python train.py --num_hidden_layers=8 --routed_scale=1.0 --num_key_value_heads=4 --rope_theta=1270.0 --attn_scale=0.165 --tie_word_embeddings=false --parallel_block=true --init_std_o=0.0 --init_std_up=0.034 --optimizer="muon" --lr_mult_down=1.5 --dataset="wikipedia_en"
Below are experts of layer 5 (counted from 0) of a mixture-of-experts language model. Rows are named router (the router's row for the expert) and show model dimensions 0-223. Each number is 500 + 50 x the weight over its row's rms, rounded and kept within 0 to 999. Numbers have three digits each.
After each expert's rows: a language model's description of what the expert responds to; "comes after" lists some tokens at least twice as common just before its tokens as in all text. This comes from a sample of Wikipedia text that the model never trained on. Tokens count by the router's weight.

# expert 1
router:469509500467432499477479574453441536447587459442471433566410549456563496586553449550530509513477463561523512555561430554498445468440521446517513470503548463485475534529523507509432518430580470582478459457466572473482487542451505540444446468523562410476502411554507552530464547482531555466521514508493491562482439516585603499598503524562510436518414586481574436529498601629493408518444471487430436419500561448532496523492566426520517578609505496401457524539446407529538405550513494467476477478529461455448523522546574482498463525545597571469477518469540459465419453590562505554439523444446506462433484402522455568484543550564441584483516453467563447517460489432574520562584
The second = of wiki section headings after a blank line, plus pieces of French, Spanish and Italian names and titles, such as de, el, uli.
comes after: "=", "\n\n", " =", " de", "o", "a"

# expert 4
router:488494512513601513490467514538432498474461459459492491461554513538451369534575537452577511524584554450542467527453403624477458578561444531520547529482560528577520526486527485456589429534538487484494493408478497464645460493412468548572526526501460488469476502503405445506546417548552497532405515548429542559493481443447439508535447520522479482578541480511519496483467439487464445554525466601475521461448438484539517547493554521516471386448465640540500489518505541476458428599450593497518577520565493526429491605499507512411544539498544528431487430501544507565471559466401503427491593516508493523584515504438539445546549450566524569567518481442473431550581511425433546573509
Hyphens that start bullet lines in infoboxes and lists, and the dashes of table divider rows, plus some at, In, First.
comes after: "\n", "|", "-", " the", "\n\n", "\n "

# expert 27
router:433529414661464554529480442484556487456429494500548440465554552541508449463521488567483580433489501576443466538456526423404461533568446625575529467491555551432502566444496376480461465551469500529438521500453532500473573574516523480522428460493369577490542421464482506495453499476488541446547493553619549473573479499547524513523561524486549500591499530505515526431468480418503383570499453574536441494489598571575515604558477479505520535465512476476444490554514527496449471532461450559463540536537535559516454434515451465565433430498517491501520600510504505536540525488583449586571504468476571453499483502486551556497471530567532550527431548552523421589404449456446529431471
Starts of infobox field labels and list entries before a colon, such as Born, Members, Manufacturer, Directed by, Status, Coordinates.
comes after: "-", "|", " \"", " (", "\n\n", "="

# expert 2
router:462495523472488480514564548447548479567552515443467557503503481454499496490560459495589498602576468544489501529503430411543467425521596470474432384491558484438437560553447570499506538495492534481482470548545500548556463496409470505498524464566446499569484585474511529572525495561418502431547506457544516519422554536371478479518398558449580550527514507437486415504467393438522498574593382498553511594477445600533439497486503525540516522486501511551443492527527517433474509501549472518527464457489524546452380584520476489527544584545408555566457403521547564622535467421548465437559534444486477459535575536505549462462468490382548491512486579547563476472474548499502470409424
Mostly and, or, but, & joining phrases, plus adjectives like American, British, early, local, and mid-word pieces such as di, ial.
comes after: ",", " the", " and", "s", " well", " The"

# expert 12
router:465566471547463384498413407516583573611434450451529557517530438493499583409442466569461542501564463506429447548546512582571492491461438507583427513537555545537521526546472522407461526517468573450485492495556469440512490516474588483499523488474536557482430513554535478427537390567522543537515518458559542538437519573497529354475429500593501458549513482603596578534514512557548504508427502528499410478454472547483529405465530431491443465481505531456547554530513535492536490455453490456558534539571392550534457476456459400484507432500514403531454529539527496462542436522532472469509502562505514552541506463500545616461552493412456513593421527529563427505558529565448426502536
Nouns after an article and noun-ending pieces like ion, ity, ment, e.g. population, government, life, plus the = closing article titles.
comes after: " the", " The", " a", "ti", "The", " his"

# expert 29
router:451535481442447560535584455443473422483476488533496444502456407497425558471592485470448540563543523505502504421531494500534518429494534570440468489346450463496577421444455486468484543378477584608643462495538535437518537401552536531450501531559562528498560629443519560501415470530459488531499534495555448416504528511611436456509567465617441543540475566441497490566463503537537526481523456524497498434581460475525554479536456503474505545523547554467471433535527503437497493420463532423503466402528445484552455523544515511551476548584521487496488589461462547460489512573461416507500501604470415610464415528413476432536549476489511565443493541485449565511463492491499494510491
Pipe separators between cells in data tables after numbers or names, plus possessives its, their, his, her, whose.
comes after: "'", "  ", "%", ")", "0", " —"

# expert 30
router:492542461523462476441603444434450489455472530562602483582556531479513500503466453608569473485444455515487486514469490567488562520509487549453486516469419372554428509528526445541551466467554532512526456423511508459603479454468613441514370473517476474488418570436503492580458465432415443488542517480578469397528430484471581554472521464415507465384446422498518511461548508551527542542479467513516393450430570563444536508461441599523444535565495511558555450445506503490535558521469449444549607564408470550477556513513535519525468467486505554497521446555470473412521521514435539482434378460529503520470437463501456463499548462459466421548543498545488569399501566481445570565482
Pipe characters separating table cells and starting rows, plus a few name and word pieces like Gu, jan, www.
comes after: "\n", "-", "  ", ")", "\n\n", " C"

# expert 18
router:517556453492564452491503540642519508457494494557418550457469463509526508448554495451642504603579607463481527461572550423585535502422515557471551569531483499455510469509496591513403510473555506500455525486563487556478509438555548475530548514572525511482563519457516526568433558449549527558523497473462434440562603509454601560560384455485538511481483458579549534572436574418530554517465529444527473520417488562525463543547648592557538510476517510527468479477513540500512462606523497510578466556451495515527523499491483568369505530508488556452544504458582580540490479501500448506518492443456541481472505551474554490458449616521433507519509621562497561511586564476463554523475
Determiners, mostly "the", after prepositions like of, in, at, plus infinitive "to" and a, an, would.
comes after: " of", " in", " to", " at", " on", " for"

# expert 3
router:475552561462493504432560522475450427447521566451493487432534533492523453506497537480454442469490496482537564565512459506400518501417457427515540472510456560584453430529542456545639450635523525500444569479488555498385451517554446509560481468439491493535476569399555464511510476538583459447461565505456463331532532487533588495534549570453526446519497413625532540515504584509567504492486524402524467453500465541490475525516442508436504392439533568449584524449517524481551526492528493545497487568455492459572430605574473491525418491504449403506460436473471460548445528394475567478471466462540540532490467456530473413492489419414510480476628544469583497480525452506481466476503
First capitalized piece of a proper name, usually a place or person, as in Nat(ick), Phil(lips), St, North, Oxford.
comes after: " |", ",", " of", ":", " the", " in"